config.yaml
d_model: 320
qk_norm: false
seq_len: 1024
Below are experts of layer 10 (counted from 0) of a mixture-of-experts language model. Rows are named router (the router's row for the expert), gate (a neuron's input weights, with its number), up (a neuron's input weights, with its number) and show model dimensions 32-63. Each number is 500 + 50 x the weight over its row's rms, rounded and kept within 0 to 999. Numbers have three digits each.
After each expert's rows: a language model's description of what the expert responds to. This comes from a sample of Wikipedia text that the model never trained on.

# expert 61
router:464450497558592421517521522527436510550456585471447577526485570572496468469525537586537472569460
gate0:516547603494552512432497513444509457555494633432502501522510472541436516462512499481518415478494
up0:554438537500568535522458493516469442502459493510503533540520486472542480561470496530500416456470
gate1:437458591514526515561495543573523515443496478515480444500547482531463498541506494583498480560539
up1:538537410464487500443493495457464578512529531521577571522566443429484498476492440387480584468576
gate2:501526471399510449523562431485398544508480535491450497453508520564442561487563554504441598467499
up2:501453535469444472507568515421503511509585437479474473513519616446436502569453381607534600511475
gate3:503379453570497464504509438487563555484586458449466513628548513510433461542495590579578441561516
up3:561518521512535544502507568482591416434508509518367514415469510490493471388519517536482544531507
gate4:581474466465467467547404432524531532621498513498503485418480511484445423518475464559561421564503
up4:552488474475526521543479525470509459498492526533518488500505461557525500405477399465529551447514
gate5:490585433523550488450503544540527490561513559413505409519401611508507582410479429454502502472439
up5:457516500536521556487509522542572499534470468517392532609448500498483530556503527450546446472472
gate6:513522426449484463590372518511509503471540489492471494445574480470514446624552540558395532546444
up6:522532543535561506479520486406406434446462556531530626414498457554540492508502561456519408531534
gate7:494474495559501490554488465546564589490521542499446494471415544500520547491525525561504491493571
up7:486506479512542512404374463491533579481488541570460439460447551584424451505472528549526461483441
gate8:430561467438440508486511562525414479463560460489447525565458468518563468413508482559488515519526
up8:450579528562542491448480568439392499504492443427397596546497468526572480465563593502494564582468
gate9:525567542360513451533439477441486587424441545550405469485509452536512397507498563462522534441546
up9:576490478544581561476446498544468436551539458574490538541492486465444476531420516481482533522523
What it handles: Quantifiers and descriptive adjectives after a, the or in, before nouns, such as some, many, one, various, traditional, leading.

# expert 15
router:552608532535412582533507527508534490446493517510481535490463604536591539478513478424490572434399
gate0:547611479509510485441456457477602502527537506416438481541544543548522527520387604432536557553499
up0:438452520533432481598454494474498553460485492503478443552551535460473450469517520553430590451579
gate1:524540535586492465481529508465601529499478486481443514545502509424418486386496538570564458534446
up1:407509503595503575427512474489481557507483602538562559541455547504528496527392524488589533469493
gate2:435493578543512471516443468509519489561443493477426630524470478441554513464571536472550530425425
up2:438524560507433620408502544465532421619456504553513474502487536524404526526483540475476449556458
gate3:461533491507461460401403357544489442501492518425472557502466463512482478497483495477501584503536
up3:396541450547545457526508594473527416388494507504425492544523437424485632527530549489579510476490
gate4:462515579372475515458458526442587529504511461521501609412547489444484382478428560462472439524545
up4:498481501472461523540565459512574487530531519516463475434515446459507498424443527484518443481533
gate5:458431572543427493453483470531414410565481532567519484525421445511554487583474552496513567528476
up5:453493593436506461513431428496459461503530568515534488359560515506429507531456521445515445550434
gate6:504559504471446469484578502501562570407462393550489536533431469476543434486498494440490496492456
up6:478596479533442484457500550459572604504551459504420485489521484528513563495501538538481524470482
gate7:585482548483500490548489454483498530512446493434428535530514605569504528473554532537527491478514
up7:467500570457377492499529556535508537571454485544552421532632472428478570523438444628482481537474
gate8:526535492443532465530532542569530468460492594574444588544474470559492554583536669500492455321540
up8:492553506557571493409537531523517442378440511565441604515525501515552526451456580409496533459480
gate9:407544409466472515565526468494581460450467471514466539587512498586437478547407528513580533422509
up9:535529455462557566616436534428529570527523507483512439445467464442552529508594557499409487549541
What it handles: Word pieces inside long scientific or medical words, especially prefixes before -ic, -ine, -ology endings, e.g. cyt, neuro-an-atomy, hyper-n-atremia.

# expert 36
router:518488500473519458533485478531432516518488494461501512455416457493422464442622434497446449546542
gate0:555531521524522538478505385495479577554502543435365418531515545505466434491474460499492476434564
up0:522544482542464512562547389513527542438534433468469496565537581518475456489521546514467536567549
gate1:516487628421545466473484517462351546545557504542472401555521549573422601433515449517456468563490
up1:540550585509498470426474508459496494440570514588512476508518600546473512380468457532478501547478
gate2:432514578559437495463577596545511555466471544484474425518478540497543461482518440487647547581479
up2:480562484495459568491529509527497551515502439444468401555533478488515484478551445507543548451521
gate3:411499500469437406489466410515524514480509474501526476481494568544479543533561468523573400503536
up3:459496579391382499469472500530449497447488461515516553519455497562421545540553542434537431471515
gate4:501505453516469465530534514550439600574480504494529553502469483525426541473497518527511512593495
up4:575541500447430533430462460473487459487458514498505401482534599533581452524611460457548442388472
gate5:483552542565465467492551560474470552421461491497430557406407465484538533417596466453458544490487
up5:506499565493528515511566549483464467587502532599560559601425486598512510404475524496507484588569
gate6:459567529380533535541416473557408513421449549468491626466457519447471423540515498457595503427574
up6:451591498540594548418524409610516505454516609525371579555434489481496428385539527381566500444469
gate7:481502487552398481540435531432496506435481562390420450483523539603486551560521513421514508620545
up7:545472475409442554502524585548481512485471546416503464505483449545617461585492442531454545493585
gate8:467508497453472429410509537554425451536526534403529379502479530521492557542498533576415440569518
up8:527442518525563501483441450551461449430522479528490604505505370484533521503559491492480553490479
gate9:484511514519534490512477507530419464572594384481438459485480438470469524403485555504372483509532
up9:499446459514444494554567504473526543473511447478522487470497458485535526537511533580512495650536
What it handles: Direction words in place names, like North, South, southeast, New, and the preposition of after University, Party or front.

# expert 59
router:438494491356441502552511584513505556535477463503495500385533453514410383479460499550552482538463
gate0:449503492501409494544501445533471561501528359411534451424557487484469531472416513605543540521504
up0:484436585479521559497554520507379523485489529456425623539564456513470527545420423457542610488478
gate1:542515516424566434511469509490473481551512453578520505483549539490473498451448456502532495528487
up1:491409504531543534587548544473450528572490599537574434520516507509435456534519491446493584504582
gate2:471498409398513488515481482513544555543550472518560604351542532479562495566527548448478429398524
up2:493620542569519520502532501488429426479500458526429452620531511465502476481501440484489521529499
gate3:568528392488510473554577521526432412432412511538455505494559559441518499506556490473528583591554
up3:460502454516466555412413471466547504468512445491503500449525511544463449601411505515523555517466
gate4:473577535502491497451467500481510500548616463482588564523492519562516466483471501422514563452586
up4:496510528541583483450427480429562497588567564453584600538537454502439501495459468433545532534551
gate5:503574510458495412560497544601506563578441470592395464381451447497515558532591450427507493480450
up5:442522524490546467493402559455441402494449379598498534482497548578554547568586550462418491420442
gate6:549542458522537438479519446564544547489448561429413510587485544520565647549561511473562449443499
up6:569547574483467495507489463603478592562557579459596507460504525435496558508480474462512465462464
gate7:467522606400429514519357549425512485533531568560439554533513567472438446511478512494466561491541
up7:434410509465513498558537501502485478601480415380482466503528440522582479565482484479457444518460
gate8:601422472479517515547510442557474451600484494455585480490464518452433491506404609522451503489501
up8:511495542517477501594472495589450447545507447439536552386513472466611503556444561515490558478579
gate9:568478519487498547519526571502560475510464460502529520575484476474538519513569505446481505470470
up9:478544508638489452511500511492358490570574543517598545460512513518459576491429580574431516498477
What it handles: The word the, plus The, this, its, an, usually after a preposition or at a sentence start.

# expert 26
router:491421462516583416563520524613456585578456542480450491425438583466430464486496472509521512498405
gate0:542501549432483610516580507518508489526526571555437453537517564457496466442552517525459518463538
up0:543510558547371539443499515515430493499615493437445572520537489431570531474614447549477466604581
gate1:575548518429588497504406599585605507471440553519436560509488569552479489471549470530547604481546
up1:531528458470580570514471546504485496539469510563564561571376467532572557455569472587454560416570
gate2:479488559489566525495497479495489534518482527514403510513422571518585512567539549515475473536489
up2:576410521522491506507464593530429461524566467534486462437460478524442522488446563436499559460447
gate3:504520549450521450562519509408481528509480523423445546408470476508509451522549447496520547480561
up3:452491498490453503509495585460506550578497442495462408404558599476461495509519546437516352460554
gate4:487451495373524508567462512483558554409451461481503482514502497482462492573527551525548591426477
up4:482499573470530497542567524463556521520563467507418416481470568491441527582489545389505549453479
gate5:515491538472397444497534445462493517457430425449501449419582539502493595486540501492483432528522
up5:430514506501518529419456509491370521538561555535496445504430521569481435540524518523446514482437
gate6:472645538534459578523532429423519436525466572500525534357433405470549643474438524507502568567457
up6:472444554524528538460571500496529593444553471452462490481538487522414453522549425524560530375444
gate7:436423488517550469486482475539452513504576412508511516548535426487496447481480579515465442484461
up7:603444495558518467506395455563458505519462480518496433500524516507530479434434522444458522474428
gate8:544543476440545370533490525469519536480492491542634574536466487498535463458581505496450424464544
up8:573468563571536425557532556485519452572569460600500543457435507626566472569570519544530408451438
gate9:599387452426517526515491494556525547596497462396528483468516532561488513444461465633444452563543
up9:408492546502517550484512455474461485458527615523393570555504433443462500503498453557395510507483
What it handles: Words before a noun or than, such as more, less, greater, most, his, their, 's, and abstract adjectives like social or economic.

# expert 13
router:475511506480464497596490491435467455542474555468463517420555513442515512522520366478450500434573
gate0:473489519518385514535394539425481522522615582558500549657496455469459420486581483473499478437488
up0:549557508505454521570426482435538445460500459535497391558545552530447495461479541414434521511526
gate1:434538503513478523431507541507508497507456420472446446498554575473485560568464482505443436420544
up1:463439583415546414548458499506425517483560498432444581447488443544481388461521539491609519436526
gate2:546521501537493494516503548524409368553544489472501569480492476489478574540480464443562542583519
up2:483456579503558501521422488544587484515466476450527486538490549508514594507558630526393418471460
gate3:448565444499366475509520553530545576577532527500479487539525488493428406437502641514566526505507
up3:462520493424453450519473408457498561504530490557520525441511520481449516521487502584453568493456
gate4:500482505473345524433525473439545505538426556533532556560574483570507428533471473516466533474602
up4:587509570407461389475542508493466603542482537539594510554452619495524510436537551544528489539418
gate5:420493526471458521491495467508497528490527543462479533443580514486534462589490505496420420475555
up5:513449626441412413513462466530618510422504552484467505524496485424497494474493439426517539383536
gate6:512548506479528488508476473513444479617476468444497469541486418504549540477470573573483534582498
up6:541492462487505464464521430464554452427495442439508539615484420589520474421508501590396493502483
gate7:500526525495475601555488463440446442468437474588430507472570583524422522522468487462476417435509
up7:548413508459527512554499598583470488451511449487547443536521550545458379518537459437516493569546
gate8:508527468476400550553462500481449486501602493420515539499448475591500404463471405420412474518413
up8:445535447396530462543534465464524505467473475509510472506526566517509591465554493459506620394510
gate9:478520487445503500554546479523475521498438452520493479541480536571566499469527477407459485552498
up9:529433494511462476462511568475518534519415483462505491535498534472490511463421546580604461447425
What it handles: First names or their opening pieces before a surname in rosters, credits and team lists, such as Robert, Vol(ker), A(ileen), William.

# expert 63
router:482531442480507504457522512500496537472484542528542495562576467473516553570450414523540468458469
gate0:561471458534461549462432509452449494448397449493590505580627500460489491556512471503513550583499
up0:528492445465510522478531502429466393438468530413416487573565489524516503589461478559482556551519
gate1:504489477433594532510476478501542582439502606503542584519481491503488500585503497515478473455551
up1:510484484438420482518453508485482459498506468520543501482525503475442419422425424549452484532597
gate2:508541491455445553523507521487460578440449480463488618503531511471469379583483451505433440520563
up2:476468561480471452514495527499436583437559473444639519471511420419520382522564544526455432543449
gate3:504508512424598457552455567461442537513385550555444476492516518579475501560492438512451436545549
up3:520500462522523545465532424469502566558597482431510528493447519443491505505507550481558536528500
gate4:631509460490522454458416488520497516475513387534552509434514429419518514503512501489529477430538
up4:510465569434461543424406506559382523526490472570462630472488491467463508532454474552519471419466
gate5:468471533409495449522450525553511498390531445429519450483572411541414561497489516503576540582594
up5:471536451500497457478533482475486549484521389503474552542360458587493519592546506467419472545448
gate6:517483535495572473433467544524527579451535439428523543588513450554529553573504502557542451455464
up6:547569485484443465449495518523487534543544461496515453583556480517530562506398557454703422498522
gate7:407443501452492453480456506515547513541535471572565470460519446531490554472561483582514454532471
up7:468481359431549487501498490573594493506459480476520448495465448559548577474466513469552494559433
gate8:428421545503574455504446581487482615527515473536512581480449531538549482558495486472524487412463
up8:520402484512458519550568462454525499420486569530549560497534403497550513543441526534511605503493
gate9:488423520501474425385492455468478552451453467460479489565505499405552502571456459523551438533569
up9:457576489521423510514535539545522537483518535446481447349478524610474489493560547547532548552429
What it handles: Syllable pieces inside Indian personal names in film cast lists, e.g. Sreekumar, Kaushal, plus words like out, each, instead, consists.

# expert 8
router:569552447474531467407496424515488525550503501603458563536457516473557510452516531504475424466485
gate0:486517618553551622492522557489414493585502462482411492504590562600508428443485523463478496565547
up0:468432517514449528416469463538479570541472390506476591505539467521474456507492525437560457513532
gate1:419428456461513595544550489514507465496569502584486459522485499500544513514484495475370442532567
up1:512499509482498620505491497554491523565489525522541441483516480432549518574432508459452392509503
gate2:487435515421517464440523544490548518445572515489491458512325493546554535509553483437498499426450
up2:448527478474489537475497517491586491562501566345510521454526483462520461502486481489471512519507
gate3:550547496521466456467537620448511522516468459502413563637529500544496456552547542487400509504501
up3:514431502407529523536501454506480510478511525470503428414458542411468548506513536465551482486499
gate4:504515484503558477508435426565513435490576551554490507494442489569598491377501511531437494561562
up4:518474525496502544469426514497527453525490474460594554483437528539525429483498490524471459549556
gate5:532509529461545441528513599538416446467510508556493469475502542548475539526513491388512467526525
up5:487531496501404467492471494456491564523470486473528445633525545509411446422440504506490546583540
gate6:459528433603448586516392439573476527562536402476558525510487514436496439613531442498479384522507
up6:483557505515440424495417515479485594481541512428375509536563496663469433510580521519494495564425
gate7:483422501529482359469464513578424525538540509460499537506491507550474533603436512474544533454593
up7:496505450464508419502489542534500557630575492431449459460519499537563500576490557478380550524571
gate8:561510439520427498467522467443552545443466524371507647480553508507436488583536429473448415490484
up8:511435471460426465543508442458551470477514512388475592571525493402459492571585479471444427494410
gate9:481527474526404486475447521536498435531486516405451561494510441389509461479569572510469596527502
up9:577448559487556476502471562521505506571426570428448541488432510463496539551512460482484507421520
What it handles: Paragraph-ending periods before new headings, heading closers ==, and linking words like due, prior, before, after, since, by, according.

# expert 12
router:439506496588500456506516579567468533511581467448446444606576443434500511452519562471466492484572
gate0:509501483508503474517520528496496422477429447451501468481473430536514538497446509447490450371430
up0:525393516528519501523443507569461454472416516409548463421545465572565478612561402417471366416499
gate1:584558495439520504484461633593486408666495519446535488493534518461470552543420493503435514430509
up1:580553499494518493442424601522543485601462476492470455499553570550441547560463466450495562525498
gate2:467488505548500388444546509539498524558525425587473528492489549506471571540486527489434489463493
up2:531511479478499545595500496441507454470485448459453480540485511427526498542523517441533482538547
gate3:429568506473506451508481561534467570462511358483494434508572523426455472440568392517496559511510
up3:521547441506535518434487562501519549395441481531505439497518547440470499397563506485458535385567
gate4:439491442544542596516505457483460513463514528430449393528523562497524505494444489478466524539476
up4:527512576533471509428455501475449502476490456561467560510438492512487513562501600566443385420559
gate5:517507507493567568462499447462561499403522522493374517452507473443476522534507502431384580593543
up5:504520453499387506546532505518424554605502483505543529540498514489459460461483494557559455560432
gate6:546484458492566464512537472526484467484489519514517519372436436518487614512528458489489478492543
up6:524510417477499495574531470514463490448423552545477550435447466479471545545463523416501484537496
gate7:456557480495573540499459508503438391529519488505529500537470498487583480480450553650408543450528
up7:539481518492440550463493466460587593417499528503494548483515519577515526546584463424453497563454
gate8:419472504533483563411391597475468494520502453439476434548535488484460504452472608476461572499542
up8:463486449448491502408426537445506504594517456444494427512486471530459563403459511636487542472508
gate9:547488507492576545441382602516456472503454591511506469453579503548476509412489503585553500501503
up9:450476564508507416511574486415496397503434481486618557618517664410435527536503483506497524510438
What it handles: The space token filling empty or leading cells in wiki tables, especially election results, before numbers or the next pipe.

# expert 42
router:531526415437514506545493508489549442538444399475539432500470495540513551540560502490526584461581
gate0:509538547454561540501474535436383504500440520492463507587588517493561556436520561478497405465500
up0:487598515488531434433502517489396512524538507439516489525599450455547482480503541506529458409491
gate1:369525451468524518531446495551456449432495623424412443574521467512494547522576496571585497424519
up1:393524465519512476570430498511465547466465587521488493536522474469522564497563480558560475364617
gate2:602537488508458524507524580489446545483501474595422575486463564556460453544456571422510478510540
up2:410424504542520529527419514383460558511567485468538565466496585477567519483436537495492515560527
gate3:472607378481525478523463540428504414551430408547465569406493483425487504434513445526548560509592
up3:435472561516528533546544538551481532532501497525498473575555514503560461543523523513601521531448
gate4:406507563542416494448454545548523504529434379570568472572466474544511489517460527576506558487396
up4:495548467503479416539420503540583450470433592569567522467431436455498513477543584471443475511589
gate5:539476422552528467604507478491553497418456514487385554569494536530482523515480532485577450478524
up5:474501452507534493599490535513501533521483506569420577513493420525507510496423533538544480523524
gate6:525465510488470462558494583507478552457529526524515458468490448443505534417515480480599481435536
up6:464498492532437491587441437477434555490424453472515503462498517454553612441478490558535525579434
gate7:464440519448449519511475611528518430460434490502614452477509518431639504466569503542560555416430
up7:513491399522619474517433393516488515533541518572424480526611552504468453526443498495497523625451
gate8:486476445362550485524512509468458508504503566378420553425511425579589536569542468479517530447548
up8:489464537419520468512577448432515501494527479416422545516454466530605527505482490514507559476515
gate9:379439518524490535438503566504458489555515475443475510479531507450602622555461497525441459412503
up9:527485423529466515446524470575537437464455444547466493492590507524555436514502454459521524556419
What it handles: Inner syllable pieces of transliterated Chinese, Korean and other foreign personal names, like -y- in Li Fangyuan, Lee Sang-yong.

# expert 11
router:526451464428543472454505456430419445533520434488505495541388454378542562548515550534471450525519
gate0:555435547535544428481490445506503557382489506543485544543446490458456440557475589656462506549489
up0:537531596549628420454425511514530480430468436542498490562494533434542410513441571516473395436399
gate1:559421553479502533526472592512500499615498476587441546523473479539473533654358571498522412426464
up1:516494492409378531508467453548450505463451470449615435533473509445461452479549481514552480554499
gate2:608485487421574527509509375511507527570488595593642543452525485492468568460420632476600484431501
up2:539458466619590499504559411517604576491544415527490480432446557452463489411443640456570574370567
gate3:545500498492471460472478383489554582471504546414417518556481450533494588641539428522529556430586
up3:500504429440485527568496414455553592483425515556468446549482492510504640543436391534611467407542
gate4:471480544509366487404503445455496511484490508481437399560448515505495454488463498477517586501499
up4:502552440469460463514536534480540454530515581468472495601535577496433460557505492456500600601501
gate5:451481466546540424546502581487509446631463531504591514500553500520466547534472538590461470513420
up5:492460412422417534462519447541596567441522488359457477565535496554468538383449460516543431492480
gate6:443533447440559493539462451448567513493515514414407480471491593530606454601536489491404460545592
up6:520557589438463442434547532559449424510541506576575560493482444465467515480524443498589524563419
gate7:480454545505579489436486490521373482564488516564496420511459501498447543568596559462583496456534
up7:470518537499431465555519558495493458436569550482513445485427472538509445527585424475492474419522
gate8:474515473479513412467497441474436489475456476573519449509448519444510518584526559491414566490490
up8:519566524452525451517513467469441531498473487406430430594504560434505528532551469431535588521440
gate9:450477565521454509526526518486476522594541420586506508609483473505558555502472435414527514458527
up9:521498515462429471545490487523502492522530550531452546475518508518548505590507425411622430456559
What it handles: Prepositions and linking verbs joining a noun or verb to its complement, mostly of, to, for, by, plus provide, using, regarding.

# expert 19
router:490415554518475510469503581509583524493478438555532502461542430479466511535517565442517490491547
gate0:517510502391500471506440482538445537519477452418531431470577538423492509394532536502426501551488
up0:553500532583502568530509424453470451431494594613486502530522479581495471577453436439518534424483
gate1:474523405498385532497502425468454508578429437476429528382477487580591557502473371513426524551525
up1:503481456574547495494612447521497524449504487466382580502455370416423446516474485441356432520498
gate2:391414449556534495479507443430463545364534494492506475407381483445423557530524552465547513511563
up2:541596520443475472432576467540468474555514579581456580545543526602553558478480505491519553502508
gate3:495510525503499465544459412518473463504550599535526430514472476476563520454493578498402514499526
up3:501504549480468482496538439547449455495516573504465460421530491494511483407461583496448548502488
gate4:486521544533449568558415583548478512514407538443522484618386489530521503506543502377623494551554
up4:518503547540507473455493475483594551452428506531476529561526488526432462522540532555525592528480
gate5:537441488485519556540427619510539479552501459574469471507543482492471483459489511518577564436492
up5:625481535441442439520493570535510467508451510463573521444465491508570486544570479516566513546547
gate6:497489475530487476496487541537496476515526520537578423455456503489472458524442584547458559429458
up6:530387513488432494494431482536429498470498435489540401526576507525505457521535606497518487453524
gate7:496523538492423633558435486518528526550547489448551498496420474423465466463478520481601558516530
up7:535547470539441558612481471464612535521532465547499476459417458467425518458453534498595502521548
gate8:503505561522486506479559482509358463524543551506524512529444476603583466471524595486399454565542
up8:501538426540604572490489492460536488544440479530454584523516527461474442504454438461587507469470
gate9:543519465447527502465438561572489456520445456480546504518476483473551502582560499556464410589518
up9:520524448451535540487417501546477440540452546454517524517429461525611540537553607506466494586547
What it handles: Names or name pieces opening a sentence or paragraph as its subject, usually followed by was or 's, such as Todd continued, B(elli) was.

# expert 5
router:500484326418454488457473484479398523469483495549434457525564457466544510475533463490495426547466
gate0:426534524314604483567452528498456566467459512606505402542497511494467545577523430561496454577481
up0:550474421450432448480472519471553514461495582494534436441484485507542589522482369497570444505451
gate1:471461518522522486472538543444551513511520562491541512498532541484524492532518509462559543529477
up1:493500484509578477468564483462505502525498497491552494503579555417534495525529534527423546567465
gate2:515430486474494443438473494464517503618431487457421586594488488474489579578453505481473504538531
up2:511546523546474482518520547519553542523492560553613457456482523558582451446465501518443475494484
gate3:501524495460524483517603525496511539555514424524465567465512510457511536510521499542475464451422
up3:563518527474421497496495502523487504524478495508448567448511544549530591559445440518457517436518
gate4:497496524578548433550449503500548534554561502566583524587471479553490528517469543503601530549517
up4:533547461591478509588410509543511427491549486506502546516453562487524469555447591543596468541489
gate5:496480479602541458504473410468509539487443504515514501522430578503627502456551489587395540443513
up5:522406515362477524542491542473504452521493520590520443522492525510452454530387513460636524517450
gate6:498545488504421496543513590487610462450541443542521511495447505525516569584488497519439553602587
up6:424456505558521461491534390548433509529430455456431508520581534471489431449484587466475465378477
gate7:426546513566531531518572436456409486538550401490486464509518537383469563518536537454479518518569
up7:444533480501516512469544425504466537403454467608577529423539543650453556561456539497508493503551
gate8:445421456529564442600461446465447430477502475546538661479511568501533555468467472470431383490490
up8:404469446576571477554568432439497478517456445502591600476462628482495484543442498520404443472523
gate9:565495489353471442550553523481505486503471483494507564517563592519500498411433434472474490537496
up9:511424523393402463461510496459419475419472456429451496562477466480574497444538493522544456479538
What it handles: Commas, often fused with quotes or brackets, after place names, people's names and clauses, as in Durham, North Carolina and "),.

# expert 31
router:558432522499502420463478460527595447487412518463565515511520423507396540426513519566480453522380
gate0:603521499433464435499542560452572532467402467479540475481521424538468489428519566556502534557401
up0:476486401448507519497500507530546386623476516408552528466442537490543472470501480439549558460522
gate1:585464523510507418466495461473429444484475421477493523437426435498542458510532583458561512411462
up1:414547415450567574459526482504435518450511528457450446543541482529440474553496431593462484595489
gate2:588604464463518478500585539493582509434510545528486522512521463468424496442542506569560518512465
up2:488555459487578568493520501555577574473467510549496492484512420550551553535462526535539515503385
gate3:526508477523490463597540549397561498517459519489570507525549465426462486402501424472501389540516
up3:530426492481490544535501473491530556541528544541457510477538531491497509538521418512553474498623
gate4:561457494415544500519510532573435466561499575472533470508556575568547487453491513578590536517408
up4:489458458413442526465421364549545546433412488473511520459439511514438495487508517559382509425592
gate5:539395558547482516449516497453573542529558445522482567414466521517504578508555506489576515444491
up5:521514538449497578476475493464496463526595514524499498491416514578601507470540580476564447475456
gate6:560560504503496534536472505548474470514486499514482519463509498552510371486538584462439515561516
up6:506465562417503519450461420486446494460460478523476561497472533516600493459532546494427532499463
gate7:506445550349471525447493504540574468534412440469559548439433435554468497558452590448530434503459
up7:451481504476506366512528557577393523484484504388493557446567559568444551561523456509425470489452
gate8:463422448508525391473480523501592480472516472549450582512610463512519487579470526487429452535351
up8:411517482505544344495447488538575540459524513520459518615495431603455479496582423519510512498501
gate9:520457462471491465470552481515493498449508461516410485459614460424529518533524566496462422474486
up9:470556488511539511512368518545466486529449615484405474370436472505553498624511494552384515479525
What it handles: Verbs, pronouns and family nouns in plot summaries and quotes about people, such as seen, met, do, him, wife, tells.

# expert 33
router:571548512371540478508474532527431474499471380521473472489484461347512543471510472545522438507554
gate0:483489488499615450498436491514493442533423427559503539571436482417489435480453608420590486464516
up0:390495661485491530528446515476418541498530571540559525416561535601465518520519460582376560548557
gate1:540574435439428454510479527582448496501473535452501578568557502453574355452470525584644488467466
up1:500547549494451451501384535551506518569492561426547497570469513500565446496476458482589516529450
gate2:477541487505461473544413646492509522460484478506421498464491477381519574431540462474481554458483
up2:520565557536487514450488620542508513495614543419417542610515433534535593563465448465436566521492
gate3:557443390552416499434448546559506505468505439496444550546519501582404398470472391432506548573479
up3:513512574502495455545535514432520470545481521472507498456447513449520581505513597569455413494458
gate4:439513521459588437500504485503457489435459512447511582523601416439545457426482520534526511527459
up4:570446491476537550535496536472511445532520595469521499499472498540565473533446442465613451489428
gate5:400493477475483484503459535528391545542588430547514509478474524466552520442429490505509588430713
up5:503512538668486491463424463488525459504463464508493458545445441411527481417442472492600436457455
gate6:496465487558514473487550545563506565520503381536511510526457489436486460479528529442467539544530
up6:528542500542520553461463451417461516419510578463562432472495498506470501578554496526521393476487
gate7:518428571459542553519500479466532522489541511521502482577494503386518445483508478520529556514478
up7:517555566505496529544448592609556438520484518437540408344504507462462561479528471431484431438445
gate8:522483493391584539510544505529546574628563505582550542483448504487553532663521558518548446439518
up8:503474431483545496533562454523530448591580488605561528489477442520559453588578494465485484465521
gate9:491482467467452525486499486440372513504527504410518528468498428534508549623431528344534522489520
up9:495525563545599475526551539457535482558501586559469475610582480548474570405464431528509421423440
What it handles: Prepositions after verbs or nouns in biographical and sports career prose, e.g. selected to, board of, during, joined, under.

# expert 37
router:563527487520590536519452514510525469455469556454501457522423486504569634494512510449475460487388
gate0:508403519506531533492610640542381477465498492464485583534517488518478500543607491540421479571513
up0:451598444437473573481404447484473515506481592443449485431469505446523542483427539520600489493558
gate1:575458540477474490407504464542491493465502390524489440475469526470432476539512544490413509476432
up1:565442510421417485558482393406515499463540483531376580572501553539575437445455500515509478451429
gate2:513493499481550484529490565468559463496424553526545435562371502429465540394530516479461469480436
up2:551395555513403515523512431526495542497470580469517536462420515640473487596422501423531532432612
gate3:489394496479444500551521558536465504410471500616522531432452509533586493457451461594602485544472
up3:476521443489526527493475500448415525478469474525488528502460520555505464572521485561505449491425
gate4:500552493474532491421438545551457511450495532482545506585459483535531506557479570531456446614468
up4:543449465552457493479531455514509509544455473540405586524593628553487421510429521513531539449498
gate5:475494556593496493458562544518530437603466516473603512481401522486492556531477504430518456557474
up5:515521415511544574513502473511480555500562482427438502428529510507480490531512471543507585539583
gate6:594551531532561498520492524439524520601530407499445510524466548546474515540542479564492469491438
up6:505477571589558531500455526425510588559550525504567444482539511414501457533471462579509425388432
gate7:453485498444644531456513481594527517486585448563512482413500468507535596543526584501568452566566
up7:486527518511488473447442501517493473524530544444484485480488533533541498492454546519493399569550
gate8:487463442565505446506469518464542577516481382480481558544519514450464515554467541560475581512504
up8:387556478490511487499539450460506456508490467529539549501589561492584543462560451598537455484582
gate9:441486547521451579560497487393492498497558472521516406475469472485545534484523549505458528554450
up9:455437521521504416455416468524468504552492555481443432408514533516439558439513491520533469442573
What it handles: Past participles and verb endings after was, is or has, often before by, to or in, such as closed, taken, generated, stored.